python train.py --n_experts=64 --experts_per_token=4 --balance_bias=false --router_noise=0.3 --router_bias=true --optimizer="adamw"
Below are experts of layer 2 (counted from 0) of a mixture-of-experts language model. Rows are named router (the router's row for the expert), down (a neuron's output weights, with its number) and show model dimensions 0-191. Each number is 500 + 40 x the weight over its row's rms, rounded and kept within 0 to 999. Numbers have three digits each.
After each expert's rows: "comes before" lists some tokens at least twice as common just after its tokens as in all text. This comes from a sample of Wikipedia text that the model never trained on. Tokens count by the router's weight.

# expert 39
router:558513409423470395617589442480527587497508548568525463553541450530465467466433552514437438515455500506501592534445556573570508517492553455507499530482472487505512473504451480482481468495445544547523558517580452548482479537515473510553533497518558445466476530513508477493484462521512442487454448530451459461505532561475520469519486455525537487463472518485513586520527522477498485542499524509456492488511470480542470555496519424435435521500490474477482471503521519494517496449516460483495478517479548497498489544526515463415537485482466475423506491406460525533423471535458561475
down2:533441523492557499481522484537423492543506478545504556509507499453533502532490575522495506503520498507543434514406532527469505546515502539446531568429499547574471461384520580555514516495504503550535504553547490522499524554476465539548446546594478463463531465522502443492495580461453551433488515469517491565460514469495527486540570505467475472459561524500424472516494473445556524485512457469541509492443464509548440506459487465486495479521522491571499524510516470503576542411499503375485412492505532511467518497444449473546566428511513415513486513476544522500451518467504488453
down3:427499593572513538481465475455541468457457564525458514555547459497510515494477523470463490455448457460530486497432504552558467477536489346478558534524514509528491475520484498501545500582471505515530490496550439511477423494527498496519512487541512500537488450500490531504507503517468512475467534493539552489529469576552474512435413544552490436534531400455508528554506488488591478523473542444544507560445535535561470476513541489538497525474510494440446407556429503472533488510481492528423447502557546444515534514516512510528472518481427484474485444458426505486416479509539483457
down4:550574492452518471400447488520556524472506503501526491468526439499531504569437499512409481463423516531472509492463520499515536421549494516540467435512487568483493560533538483513463572491506535527381541460535556450505480466505488490574468537501529516502470504487535494467418549580497530433483448480426488533483545512555508480487480475499428438508529504519486532443492589453523515514484505527466500592437510509578492458477534520510503490510468497573515538526501536461597500470490496433488486541482536516484560530458530466466504501521554471437436450484583513438534545509439540459
comes before: "\n", "\n\n", ", ", "| ", "|", ". "

# expert 16
router:580547509358515454473487446521555508515443530450519497531472559456463538542533500445569519459545505469479528459507501511416502412559499517436496495578515438536526472507501524420480505445480521529534481509468503509520552496517494476528455448397461566477497500531565458447462472584461498521470490527432562521538563514569452466550494426539508553524472520525510513459522475478509527502566453543492476534513483435514534458470547579505543512512514482476535528480576486437497535472429489457477481455429481492516546534511502507451539535464490455481491591464481489534457546480485526539
down0:416459538605399475555537569440471463519551581450477422503516490455514496459441536547523448492460452435515500478493476486537515494489488454511483595459524537460538472484498578501536474520559495511494547462509511541473457492505562529517563479572504498473563466470409483511527503498551536517505560542539526432474496492420586517490518538510501532409459465487495425550545451476500496424504513442534527451489542519517533544503457498483464582477505521504493468480522537550517507488530489544463482523424456487542491531525501425545513496484462471561497490503504578527528396519496515512
down1:529526461411473391496554429423533508530537537546513496484480466555533493541519496562487496492404500495478541506521500470460444401515494515469434477497473581504473541487497508467454490403580561467485495476484519521503492554498516502499528517465453434511512554403531509473467506497499455488501497520465452483545542502569560551493526498565502543563530497492454540488517565433405528471526537482432534465540502498563563506522438568491528449435514547542476463395540463478502534519533473549471559520512471504462560511497490528466511514489452431468495442536544550496495478517501559503
down2:452508518598484596477471577465486415524473534446471463461436569426502523533433508481473527529439475496559489539509590496483505475441542444505577545435559552575550492506503482515461534498472524492497535575491511514505453502526454478460540503530483496456557464475463495490507516474570474508501510494505488491531487552505563525449487462497482514533522453538487540530531439526563431529484467527514438551546527538472520497467481519521533518535522501552456461467477546516499461457561524557484388519479508437577412488520472408513490524520485532563532540487448554516496489569519520412
comes before: "| ", "(", "was ", "|", "is ", "of "

# expert 51
router:487493539575508442490528480515515475516460411508539531478451520498499537589458450444501466423530504455446466500481551501537445546489425457538459496459552553473490527417525471488510518451521515542533478532493482547442551466458435505533490455381505490529462539531533456566529423444520455529518481487485480505510497541482492454485505537555464610595484499533499528499479513536527482540540499483457498496560514540474577449499480537515485466499532529535536531446499404484513528526490493573486521579530440509521561495495487519495473595568497440529412461566548490478522514484537465457
down0:587428494480549469583616487500581548533474537492510530519568479498498499518469544484521517454529482516485521443527515540497560551492598464508503494481444519491523498503510461442481440466440504448475467509502472573556479457437451537477463456461548460480522463454549568488506512478494480552495627497510476469532451446497440506566517550498472532504547447474492571452474500469478444454474423462466547498456505545528541505519399448524460482497482525489510442487484523474532554516476426541471508468514452444506489469547509441481527463521560473558454463487442537524445495443463448522
down1:482498457492466533544465534459520483478497514510513422568485481544546471439451472505493574540461505469522509527502566554486493500536614548537490549503549526452519453480487602530496502433483441418549474500525566504510468464514460547422523519553539563438572509498532534543519452509484523497600505569473530543479474560517484526437464525471527461410516499467488462486433485446506539504401513467477480544483505492549498512483492443489511505481450457536493509582428496539412452581516544478509529492518530459492491460469477473466490439453561475502464437481532491527523487478493524599
down2:447526519511491493492495508466532485457529477508458495510589543486508471507406459495461461374446470524467492515482502516553512475524555491489486465461492502566569497510433509463505499557521516546480508509588470487596544561492460433482448470462475440496507430478521511483492499439493520565486520482533529519491542472505519434539467418468443514488464477470515504481502551532471486499550466465513521463514539490496524463448597516430522464487445474502542489461458492545510516513528446559561495474447483498563508477516542456478637575510458388533461497472458517536424440511595476513
comes before: "in ", "| ", "of ", "and ", "(", "for "

# expert 60
router:528564430433452419598598457517547556501469532521541488574557429525454456439438506444451493470404493493458526515517467581548472508555543512497488503471461466553515514530485517507525500483502536492517524505560483485506540466532504477546531478491574453521452577481551487548504525493527432507426465534467488467503520565488548454488509455578539471515507562438503549465476530405478434452557506496541494512512447510536499555488502488453472552539546487495508459527492493470545456450496487439547505517459533484508507558523538482429526500503505442438536540430467498469457444522449539528
down0:534445489495478429527485475545499431561496490535524498540478537517511529575440447424485518446417540471537447502556546449478463562516457470486483518460505541438464521496508463501503457431468529445469590481491516498506478483484456465471519437480521448448459540514457473570549518527499465573497598461406522454497485612496472517471465507423529514475522453530491483481437512458574547517546500555498454522494517543468522507525481483503585539526455466460518528467496492545529485513545454488553478518464484483513468486476530521467455557526569485586515582451427500547481536483510565424
down1:490520455481489508521489521460513500473600528509408524494497501515483488505439540551492545478433561488481591526493520552457505525542598454384555531421531468573558458477453477470498525506525481490485532497532498469437424547520444458472477538510501461426479538507550481565418517519536459402518478492463515424530471471524489527528538527525496509523488466498488495418508520480453553537527501505530480546481409453539487435496596500495479538535522458474518518535489477528510434476463564455524525546477519471434549463447506485463573579487503515457465464444455483508513530498525540434
down2:415465501561509536497521475512565454455511532494465512540443475529511525573554528511509463526537550470483494481414452562507507545459460428422489531511515511510586492524501472458586440446486424473458505566486488474493520570498500541457470490549474539516415542563502565493423537534530540581454563428466479504559532524484448454455482481494493539546560446566493469469458510496471464485527511496483471495503486496496559430539470548422541491477435477452512473471455487517489487456518506547475567564548502472539557455450467504454495553545480425485521481533464520507521545448509494417
comes before: "\n", "\n\n", "- ", "and ", "who ", "which "

# expert 38
router:533461492448483450509496491486556503507435549517539437548485557479424497527529552432557521422496443399514486462521506571480461435515553502468527467563547435529564481467526524460507526485465536561466537538522435521426566523533531442568542494455455551545491497546534447468502475577455476514480490514457581482539537513553484451494537453517511486422425502485535515497551469449501578458497468465537451534506475402530514472467529501496492544474548512453547505480548495454505431475466462457505495451439490450506526516508503492512580514520494438546419528516466422510496516484482542525
down0:501585499443430451542542407515502525385529434509522489508493509542524486595528486467527465544485496491496543474391598481480552471489525451465477546533498531488436490477494549484485562513480493527504541427466462493536409465581560499469477513532473543423492490502496458582583462514537522520404545487450464515412571518480493470480454490477451494483518480503456522501470514505487493566445506503482474483573468506543536497502529525465529511516473493507486556477512498475494518479520473462523541510475458522499543462462526517455534450518537437540554456596516467455482524606469486460
down1:505439490459508443456548491495488594504592474494440479512524431527514510455463532489502525469556483560494502553500534480465571558447505448536485557472438507537430468457420472528437524547508517488520446477478535501512456527518553506572491466480543469478499563432393560483466538533526489537515495503442473569485561526463531425470532506477413463528467473455402546473483494392490512513508506539487574516498548521495461446507498429466507438559500479559481465466433501507468512545511463480448585521542535507513441470460502502492431488532512520484509430509467523516497540450535496462
down2:571592454432503466489453458497541564478553473514550491494521524440474483536473467476459512513523531467503479531433464495557593498616467498504438460544514499498508495473463555449487504444501490530448522469518465468482488446516484488539471473478576529514502463520567556411534530484533521512520503478460489471495489497520459548538465499558585565548473602538473491488529528556476472525460503506461520512514488496516430397507504550488492531530534531540539488537458405434497553490433538479512569462528502557535569434527484537392492501430481457514547515516447450481489551485506492543
comes before: "| ", "|", "(", "of ", "; ", ": "

# expert 59
router:544488482458542475464526513464490500539470518486548469552491530459455468528455535399528550409475426475522533474514525526424513415541551515446519451516576441572541483522523511430498522551484521513487546515517447531480524492554417494547516563499415545541512470494516449481520492549456451446481478497486522482546509529572566427509484468508544540445458503430495524453533458461482545448545481508562447552483470420519464535533531499496475549503510439405588493509485513476551481471516493450544502472412477445480494530514491495571554460531538451513455546493436448511487520527498545488
down0:556517508485550498432437486524505562477437427547538552544440516384462513504476529468463504480504493477461516559523499545437540463484533561510497486546488504550480519497439435534505496492506535460483503464502536492540531525443441499464450515446531502523502470507548564484469489539438541430523453446407469481575540483528495522485481435503549473443516498461487538511490513440500500550482543580477456470506498456604499452481485525455503490513536547562559508484480420468520498511593535440540562468529507503515463510508522478452565501547521524383511519477601492482410553499504521520
down1:482426556537495495506520553519411474432531557477425442535536537496509500507517477526541502526590532497474487477495494593487459462546486527530483595457505515481482460486446450416526473526471473427532501567538426509419507457507502477439485476537540445594584545466468448485529475453531539510468505442574451528497458529474517445456465535499469512439536474584505455538517520496505496469517474453522471483509462471533494488492486406550506557529513495434465412504521531506537480437434474539525460530485501467518476537477490512516419507542461509599471453467482561451530501516507540487
down2:551659480357543568592515517495568468421515500514510501424533492481477520487514498543589468531538554505532481507570512529477529463514539480481486552518526463475480489443484540516485474501475554441475536558534501521596513509503536484469467500472481460495563539505470442460477481493517492528462491417572541555503518513473511495461482529454564540515430496528585501477446485548503477497497491483489502510462498548586521493446443456519488567577496506493557492528516477473570520492484503523538516549519533588506547495432503534524531502460524555432537438526459532517540484528500511495
comes before: ", ", "; ", ".", "| ", "'", ". "

# expert 41
router:519442519468489515477558529499488503547553513424525438486479452444485535476530534498553455554556521520500469460531495480477456486540443491631410489558481561452501532544515449574501505550494515498476480558414479508498456511491506469456461464548529510512476447558520494438501580475505474522479478545500484433503480520576548534453535470500432511528535469505533505504484553541486593524464447523571480516530546515507460438482577511431526471478503518482500575544496443478462555516507573506461529502551400458589516575496538464449496475508504539558510479550454503481490476488459473421
down0:466500571583401503513468453453475477542625510490493434497497501509568482491486519501570479447564505550463515536505515520483496411510521462494465470447517525560540499484422530512468593434464438513457497538517523495543506525468500560582489534489461525477462504512503488529585426541512488523538525522426476521483561529453551484520484494499487561512510517443465521470453524513431535507567467479514494517518507441468513535481575486433545550495542463503492511433503531478500461514577522527554486457526516550415542470389484478472483498515513482444532419549561542469469476496514515435
down1:443491513523527530450466499563477509529478439436493474530525433469519506535610502453535500507571508523490524538492494506452505433526546472488375491455534490510464481491452532512482521486502495591518489475502501476500490449510410515421488569500451470539543484456472509496492459527495532527584475507469524507494489514535447566510489415497478572454501515533443462498498569493459537506498535471511513505476491545447558471510506498440502554504427547467561473474553454539419481477481492493401559483567534498509508512487481515597503568532545524544547465475477375437518555539448445479
down2:561463494512479501414446534460520529468512489519494489489483559487523492483524571549530573478471506534434525472523498530549490404544499569448414468521491444410517488508487512443514539483553524432454479521494503536493467504480530455508370498494522441507472506513503503465476505479576446519409495514492490540448465515498638586493432522476500490492507503497537503488512505503486469405509422436525504571489523524508462516447489504422511543485523406467510490430462469486465422439494509498562489550527550542543561500530461547459494487520500484444451473452495473517476507557539485467
comes before: "a ", "the ", "well ", "an ", "not ", "part "

# expert 31
router:428440569563496489481481502517462475495489473502448508502480500507576501610537521507507497493438477524467550482442512542451459482508502521433516469494514522535472552413466508493519496501503522525432578435486487486507502502532477527469510569562489461476458471546518505479478581554469492497432520515468481460422495503488556531528547534456483565417510409448496562509436491435530524546486556453472472445493470484531440537466484440456477533482513534441482508486453408581513524492526568473533510478493490462559490445467537460583521471551534525505564533445533541468534557420546435540
down2:534490529496418485538534452479486513527518453511538492597600512486514526564602519474402533435495437503469520487518504513508554523506518530497501498485538521531515518469458513536522506464540527505496577535512535482546444510523465461512534556543511477559459504558496541470525508495532469456483467580463488453467409562461497459565568458514519449502529464546410529482466484519451504566479519495436498521525532438530556608512444382441503502524467509536493474512443472482501516496531532496488519478447533483514465499501462553520545492538521426562503560567588521532456532428515516547
down3:523473473495493513500550480527512522504456504469484476541523447586477436487449594512479441550392440539478462469510535548458505458455550568481453519480452468481543527426472491531454578500496492493484501522487472487545490527547550504539535487410471473499477489498494510467525540484459501463469500494442468487541509508524576511473467528507520438521519554500461443494533468425515475426493472481419449450450533527598531521465458464543453507527484506555460498511555470511555509531494461528432470536613607452463526416561556493425513466449486433501571453487499499476492512541509512461
down4:549546505490540529399488417578494510387535534527520504509485530562505519479473534498517476472490434436479516490508542503454464468486586522409521476404520550517471497543458482460480530449507493532519456481485480578459542523502525535562528580482494485499467558457463529395515569458528492451480507514377456500495526508500462489511508511424492524507458562547431544563481511516553508533518605475502433469528506499474466487497454468462525470503551499498512562481531500525542498433435501521468478452486461526479539433485437465502543519523472529510563432460451489481519553485548479505
comes before: ", ", ". ", ".", "-", "'", "\n"

# expert 33
router:491468484500525511497518496493515461504535494498491512474529479496449493505576465525498537555504470528460521524466501474499494497541521443466550508491493485442501449475517540446511508414620534493541455521576551447524499497471461538509450413582460512519497511483506560578502477444479555479482554532513456466580462516475457466569514462467526538470507482535523392462482481474538492584510444530513600465443444439445547443544515507475561556483456521541521465495514462475438496502456407565509516503572477514475477497521514567473477559562482437524469518545522493642515515495466477483
down0:478487529514505458530450453506468487507499556518481544515522486605465496535462506518520490403439554465472524464499467498552527475443499483459440514502485495443460556465508583477528525432389515482513474496548560489492449506539575508478520515496532526478459570530501522499498475448524448542472482439516499540454531507423523421541517567453519518482496549531514545477446473490553540477487470522617545496495565509491465543463467537529424502577573445485481502441497538497533445397526450475526540496429522551520495430478560469469473543505570470515466429506490580481467463484521505529
down1:442484478523448542506479482496468434513520534521544517473465514536478488538537524494532457373449474545486454584475568507468547506534457486508497541429444538587542464490485538494573492543447497526544489523472577526525559483449520462535447426527482523452536464454526446548501560461475531454518435557503566494528562509501544482533474478418505446564497548505497504481479485519564529505520507498522557485511400479421466481506555469449522497569545518415498493504507563431492421540542478495523475514484523469497504517524511509491569467533511450460489569463557483599493444490520528460
down2:467464467535483487459508457533495481521476496554507454511526519464490501559521477550533544395471545450526534438472515476491494535457563388467479462440469513551536550497534522528499520531543497486498527573466558450442505436456462446472557542492520529453515561560539513409520544480476425530438550425418550500521534570503541513487515457506460497533481488501535573428567517533464488453527496534477484411495518487428461537449468522494529485492535523530511500553510526461411526473538481543455581526485529484542526504472522507415441579498555521483492476551460463521454502512507439535
comes before: "to ", "of ", "in ", "and ", "the ", "with "

# expert 23
router:492425502460547469525493478537469496551465485504520473521488447469475492480518433495524511540456530461509563559560502481541430533529409473523546518508479470470426506481505458455480501583505504454546480497535550470513498522540559511486614444561563565491479474519537517503457472510508582541460425504560564512467545528429391527487527485512561521483534494436556531524487496504500575559446549489538492438454532554542490482521526517464476543555493502515498574544513455484495593536523490553537501469494454460543499501504525499546469585505511514519565566558488570520529451555548478561
down2:475516513453536541563520532513497527508507505450485535463498473502451509489544560551443537492449511501482513491496535492521496460498492503522521448547452526503465507554488547507551461464442465491543473516415411493556428469536421580501545480447416474500526528443473476520543497502540530532523468483434459523516468435473481463541523484529555493486615457462494562553511545511579519490451453557532468492479464512424408456549474507452475504506438514551549535541503463554461504503467487508495504518456530569479511532530496497349508536557515503498567522527473514556371510527514540510
down3:513426478544493514529509509580435525465615501488467479483477507432438462473475490491411507492448562458495508519500544504547549606437504466530497483558549536426576478489457522498510507470553509451556583414472500470489507510459541442504563488523497495569541508417506502450405475555507503592466480507474470435553534593495481472446492478480550525484514455491467516524494525527458475474494476482523555514551419566506510507518479546483453538491552494494539480483586488529489474526453451449504506538538463526565427519552498521532511535502465475429501493499506486480475476423461514515
down4:620453485431452542534490493558481592507531490547546504488540513500486441512508458469532456534410517520479482597500496533608488544467510473526565505519475528492526463428492507499485533512466471473466555483535486536568487486495520464488545427540542498496475504475478444565634443483512438607516430546530560470533502500492398477447492448506534529537466465498495550458492517516495544508514543526585509504480494475565491473520535498498515517461581532503503503535503503447531512529483473495481462550431460517523517513583487581489518526540529497490491433478509532529517406507533492477
comes before: "\n\n", "The ", "In ", "He ", "\n", "It "

# expert 14
router:526527531433541473487504472547509528500486522463526518499446473453434479476542578474448438430486479486572494504512514505550462424515497527461590462563456504540541473554559454508517477504514521511538486528525490445529486528520512462455576473560488488477524531478480502441507512531420501549513490478447531505530505497501534454510484509484501431484444513453502478603471418532481497463411523484458508489506491565540447559532475458452478451541543535463587479551559499540525450458484434408484483483474467527450431533496545535550482516444495510500481617442491481516477437450401562501
down0:463439535563489520521484495517501568486518440553598461554447550492545509498500573467454471497530484500495483503539541527489483473440408421491483399510506501588554500569514377447522496461475517511520514536462511454507469549515510441574442459537614521427495483504484520555502498498559503534542541470504514545503574499480520468511541464492479514470534450517497456563473521546505516534505536534504453503596434546451566444515512542511542521501561515452431499475517463502489537540500458531475528576510500514455418518525474540530490572456439483523559454536494487519505515488533493498
down1:449473592424524506493520481515579500524478533521521535515554505512483445472499539595463478481478530497480484445441529507479502599516579531481486465500474437493505580484524498456548481475486495486516428524432529539484483569466476560465538518484553568456473462463593512542521495564461492505540482556433505482539464551519504515485484537585555440518580559459507516455499555496482476500496525506493502465557576501560566531496476515512498410543609491482510416455540465476496542548488488535505473476480513503482563529495462490429526505527458476491469538525539535564510572536586484461
down2:434511497543560515490549503493440562568493499533477443542515455445456483457508445575456578540439499537564539496522544495554515510532484484460594557446487492474482496526504499585508460484594530458505433533466414443521507486520452560578427570508451425560523536549459414435487584461507517464491524520521521525494485455498489522475489449479519482529518477518519465468443536495489515497499443461547533470553484489565457485513484464488506419477504438513514542575483572498493480489532573494514572531458453540511511545530559455520432516530491496470488526489429475468534512468475474521
comes before: "- ", "| ", "\n", "\n\n", "Species ", "|---|---|---|---|---|"

# expert 5
router:522543552473472453539571533516500478537569475460481492550510496479568542542542562584475532450525532499513550495451522500580476515509422559483522500410489510536512546512493513523498452505480481474523547565521511503497432558511583491495471580541537532481520549464513519483483524512550474482449460447496503474455557425473491529518481433507462451487527524493511475463528467483554432533392515544526485509486494598445485431550514481490518528571537510502521468479544568518464468484496548519546478464487562558518504449478459476557431488554532472524505416551547564579493478543522578425
down0:465515513488586578470436490451506483437470473503453526479495513531485521436477563455526527580368524485486544464456513504435547514472497460478506542492519501553466455526451500510534460494419485509544459465516513539510474520453466493552563455520478472469474500557535464503546541432539520531466581522508474514496493455510450556532529515492453498564470445511387486436554546515437553469472547476518555524506545475485430481530470507438444459476512444415456549505531524451504556508531546479465543556468565419473482472478497473447503509461548493473449470495474479431501548520433488444
down1:473451502531479529531530520456480489500520460512595579447444499457487568488530528512507500500471454494469533540502484497457576480545503466517517487532486509560514438469411470488423457457433449454482443522456443575528506513548466471542525488481468509485503545419512537442391561442532421491509496509463412515553488490452501486556534473490483489502445442562410594498513485463483547579547497505542478607528515492475423467503553496441486516545469470486496537449451502435447524489491480458467465495491499513511480530466506536472548505486488537487445512529500587508481455565562480514
down2:482471473553440417505624534496455547523488510526560535558530510524494412499525557591498578480524469477543463462423534503499539557528430485484495444507500467522446488515510501494529519491524500489505513510489480535501533457534520421483554631500546516515505500439565497489533443536477526513504512425517512446531530501482502422483541500536493464468507523475523546507514537497512453482471508522479500423514599512506530450484521499504498442554465514473439450511497565509504522470535609423550540382487567454523563498503529507478493461574486511587548461500490487542491523491463536489
comes before: "0", "5", "6", "9", "3", "4"

# expert 28
router:482510456590497453545554471554501512569549420586544488541465500453466465417484425497451524443534604506476473459527514539492477556470462493526466526509528504454517447473575489532549535524529513489457536482529437456453480522463571427557527458473474468486501571512429440556443513508505494528504455517490478458551518595471503519448482458459500473543507494573490480512513504506517488455468462523540510477520483445506487543519488513464430526463455530514452436556501517478561475611455492564536491560577516510468520496526549526463510513479528480527488504593479495597482529500458532537
down0:512562501446517523498481407496499515426475546510545477545552527560501486511496473533456400479489481464539525460473481525452429474511531572530509553507470474458431471489432483436572478456453499486506466510476550491550534511508423538439478502467490474495594439460544583488482479528525450540468531532412463463469501558460513531487511533507510456461538543532483537508534472543474497473499522517430458529537567476541408549475500443528543385538438478482544427571475504479570475492464483487490533509546500564536487512494494458460507494488507503551531465529526563493444606480530466472
down1:577453509481494489544567510480535499502495598478487511525576512498413493440461494474478580500409485513428440551522484483457517468485461525497477483514502478444527516554494537567517534492521567499529468541534517470515492482461528549500533498476474509500504588521507497531488439528510515512543611463501474490474448566501499524480533508490580480471497467511539480510490452459510530477447473521571531557504578576550550512549527445511547416502505528611447493553481527509519476473449456521545449510482429474504467518460442464343474522438459536474493540504510514535491513460514548552
down2:521584393430509425467492428501564486446444532481543422529496516547436451470421534497523481571528541424442524552507422477450467458575577532493448511532438412495509424513496522485539455485507511498509437529469524502521489526502473550476495527515503488540491472453508567503507529440515519474513488502497484462472533506589496449494529530556567468455504488503462569533575510518478455449482525452468476520544503433547477582486465500607509506477518484524498528567480518543490505470483519506539445509463494525519576464470471517432536465468496518468508463490523458414503557486443507504
comes before: "| ", "and ", "(", "s ", "as ", "000 "

# expert 29
router:551468546473503538486524475569487434492502519450523527523490565417440497513476505437436434545471511503555500471503469409526536576465486504467505546489514545503529584542507536505502496503484508444476545485453524557515486553484462450471530469514528496542502519451500487531528533514557534559485501568478545437526530554465483474451477484563560481546529619590561431517423486480541476444467460451494473542489535505561503401485536519514497541452513470485451575520495475452520571482546581546492461443482530509523487511468454455494497524538524532532502563451556530529585524540459492551
down0:436498553573460518466477549526509472509542439553464479493537485470519503578487503512455524458417519474477558488505530551551500539517547489445492519452541558548538586544465450503464498516552500535478646519539483499544481451517465488515494584577567508536464512441496526478502480577494506484499504514459447494471502508428552483502519446499534528428523449443475499470479462501549512568497498523534383471472519532471562547592428518518492544521515496511535525525472516474585527463479550492554481525448543510529497463491482544532509565582516464557518435538464516503469539476546515559
down1:494421499520521507472531533464462481520444524525441423466523463493506554543517474498580483585496488501457444554527548529493564457510483517496575475507521512474532367492513482489503505536537532528442568511485497603469531515512490462445486488449476454443519488486471541442509541529460432484438550493526446469483600543464535535533511498464506503533436512439456518451563514539497461474545448476543560464533495497483502506505495506525512488502450609574486476543512510454440423495524478470557490608554447500466538521516493473461482510457478427531482447530519475539476481424566467469
down2:410488463549467538448420546499451446526418405537553512531468485521525463474493514447447529513457484495471589544440529516529503499491464511493483547525561511523529440535426455459460387447503511464488536500472536476473529435473454499521484542488425496477450514558572499520476459501494486476493462489470472500509582470421572484517550470504511494474531478496381505493513591514525505465484529536470486511556457528401499605502452502432508539500432509567491504420520521532519465531531540456508550524509510481567526568481481514470488505493490521483569473530440496515539474519502504482
comes before: "he ", "and ", "the ", "which ", "it ", "she "

# expert 26
router:408519569586402479538454464540495568469445559607507577520533475472524511536481462422572485434540509483486503484462506533530490496425520457498557492505500442555513444500496486525445445452549534498442551522487441458520513557532506405446521508488512513452516502514464519501513501519453545476486459503437483488480500524525600477508504553500508439447431506486570467520559481533480528505521486460439467572542421486463520478436496458486517510528472501517483449494457515492516470497496421494509510505525579512509529479485417503597550493467550477483511493507478518483538419448553543470
down2:473474550490426485548460434481538551407538512526480442580466495495491481539494422433481538447490507494488472501503575446489507482526473526519499531498517521523481534508517460554428499472498476486489581564498491487502588487538469514510522495474422435509501552510501507432394498498452504479445520528450446502478490508498546538463529506474492512434433460494574563486461497511486517503527497550463468557521405481596550493477478528520568456631579520551453530464518456499486492504486525524600492477470484458519524488506524532544606530483491520475531543469516494499500452417567520491
down3:544550502458556490456498512502557468462482530537559487516555538519473598428569515438495490510426500475458452505505498453456494509517584524540445459542487479445467450498432522426577530528459541501606435482524560497461506462483456496554482597485482484481479528450533496445479547436485474485474531506512545592479470509475457505488521484530466550474576453473543528495534496518487462493462501574525503480471530517513466493509451480468516512495499530582534428461569507527508427496489575417472478444516485548462496548499551457385549470474497507454475455488530533507444520458492466543
down4:463492514459455450525488463472561593529559552445486504507509495528498443481503489491506475448393540505502454548531483459487520478538511474560512523465469513531476499544587487486506496445465522403565458568478467516559525431513541490424488465479522451494525572383599557486479505454477486454497474485422510453493433492502432495490534498472535481427531528521535502478501494483459488518489510486475412478552477542528501445535522528489525434569537486509473535509530480490494528479475482569517474454445492478533467521533509517539573538493562551511541471521438524488475406435618534500
comes before: ": ", "\n", "==", "also", "\n\n", "by"

# expert 49
router:447499432416486378585560445455518542524524546514476505533528470517439432470452493481412500480459560481507529493513532527584520548534552499454493490433453466505492493553492419521537508497458534492548556472579458537493474448482467518519518505490564469510460530508465534587439489549535462500496445520454448508523513580493554501523507451569549480482504523501477582462456547448475497501454515470538450501504488467519472579508517441424473470549551476519521484527533495466540463473562514499471514539527526501487479519517503447414516466470522471447497475489452536502455457542467597430
down0:473426493532400424427544474517524553514558537475521500495502407519432482554490557538495531532421493521484449440439496453456413537449500502512565565426581487499516507543465452481487498463460456464510470550536478457433507512507524544514536461559454542529450519532508478577534478438483534574497638574462514514528482523539506530537446459540502599468546496558539494519491488482540478473525532519552470533583509458472484432536460516515529494487498540439484451576502481441497467503483502563536510524526513501487487478514528519442498445475522489513485456471453491535495520494504518479
down1:522493458486495447539565414482555506562573514594569521441492559495481530467436481559481478441449457598510449485483540607440474553513481516529484531482469487533486510562504522455456506470468507480483507544451480496501554503479489587590465461505525466461536499505535504496537584476458540524566488516445471502475496560523517471487501456555556521522551449498510506479485527494504480461505489504549522463469540463523500482548485580522463500535522563484536455515504529478495492517499515549497476493521556507500500599482530477432525493402534455562532467520472501588455522415503623476
down2:435523559611492509479547512492474518467489464518477492499466466491559478536485502460495479475447488490535510533528482522450483474514576509442523543500528490498480559488523509448550492547502495483488506577541508489468489487551436523608504527613498457425525528458533494461486485516468398444453570536481421436537593525446503444512481551404481609565527407516494483504510502524508505530552494521527491554503477519534454536544537435499519539557537426453461497517520514506499514512500502485494439485554495508449519453530516471435457446486547461433505449452486512514427497516584521495
comes before: ", ", "\n", ". ", "- ", "\n\n", " "

# expert 47
router:523476542563493540540473448564499530565489512534487523506444517536485499568511493573532531411553449486476505517528568482527549525496528496519407460521515535538542455465459477525556478477499496453457479475526508495482450573483517502584544452383454490523460562576477487526471491455523448506523464509473515525439490506523536549488430578532491559529458487541518509443468460530443478424517443460476452500467426503509508439478553505467500547446523512490474480483438436465460457476493468535526496578497481503430436416479467585503531449477516441453459481536466534477548493465565487443
down0:504482552550474495435482506440514522482463530554431571487490506536515511478513501467543568489519488531499557519446511474379518430467471508488501505569492438431454493515518497449540443459431458519569420490509509528521467515562584477523508502536576508553480485483556487518476523587544469467485484487563537515607570569519473493547498540494510536506491428460542554427459566485460445495458511531523508564491475464545454513519541483492526418532479504497513521478535489514570526454576489530442500467467459486509523483550483503479423537444515490424473494481515474409525511489580491474
down1:448537402474509508530495459505501507477479437597462527545435476463527522505533546421450537490463618484491522558496503475485480544531533436468545470531426547511565536561541564495613484490544469536504541562497558540452446495492433551512522478556472517516553479522532546483562501467480461473532548519504521529520506551442459432484481520506425512491507379524475462460454538529507496509489456523472560476485438495473467510530540513513391486517440489475541508431480493538477466497475528501428477466419522573513492510542480535512449564480472507488490508438507473502534471459505499469
down2:488496498541517532466506482431479474558499516457536460469533457415469452485413573454488503502495474514526568508420589562520539467535534501508412503475510523498544521494422503474496492579443541457430528527528530476455483472475447465481462467550538451490505535426505479473506538521523513491500565531515546473536486462498552565469500476503423528469477480433519548493509526510417477513382567421478488426455481489560486578481515406524532490504516487459444540560517477543535497437505464468532581455554488496511490474476507523466525499504449472488461440475507516496468387513452488509
comes before: "| ", "of ", "|", "in ", "by ", "for "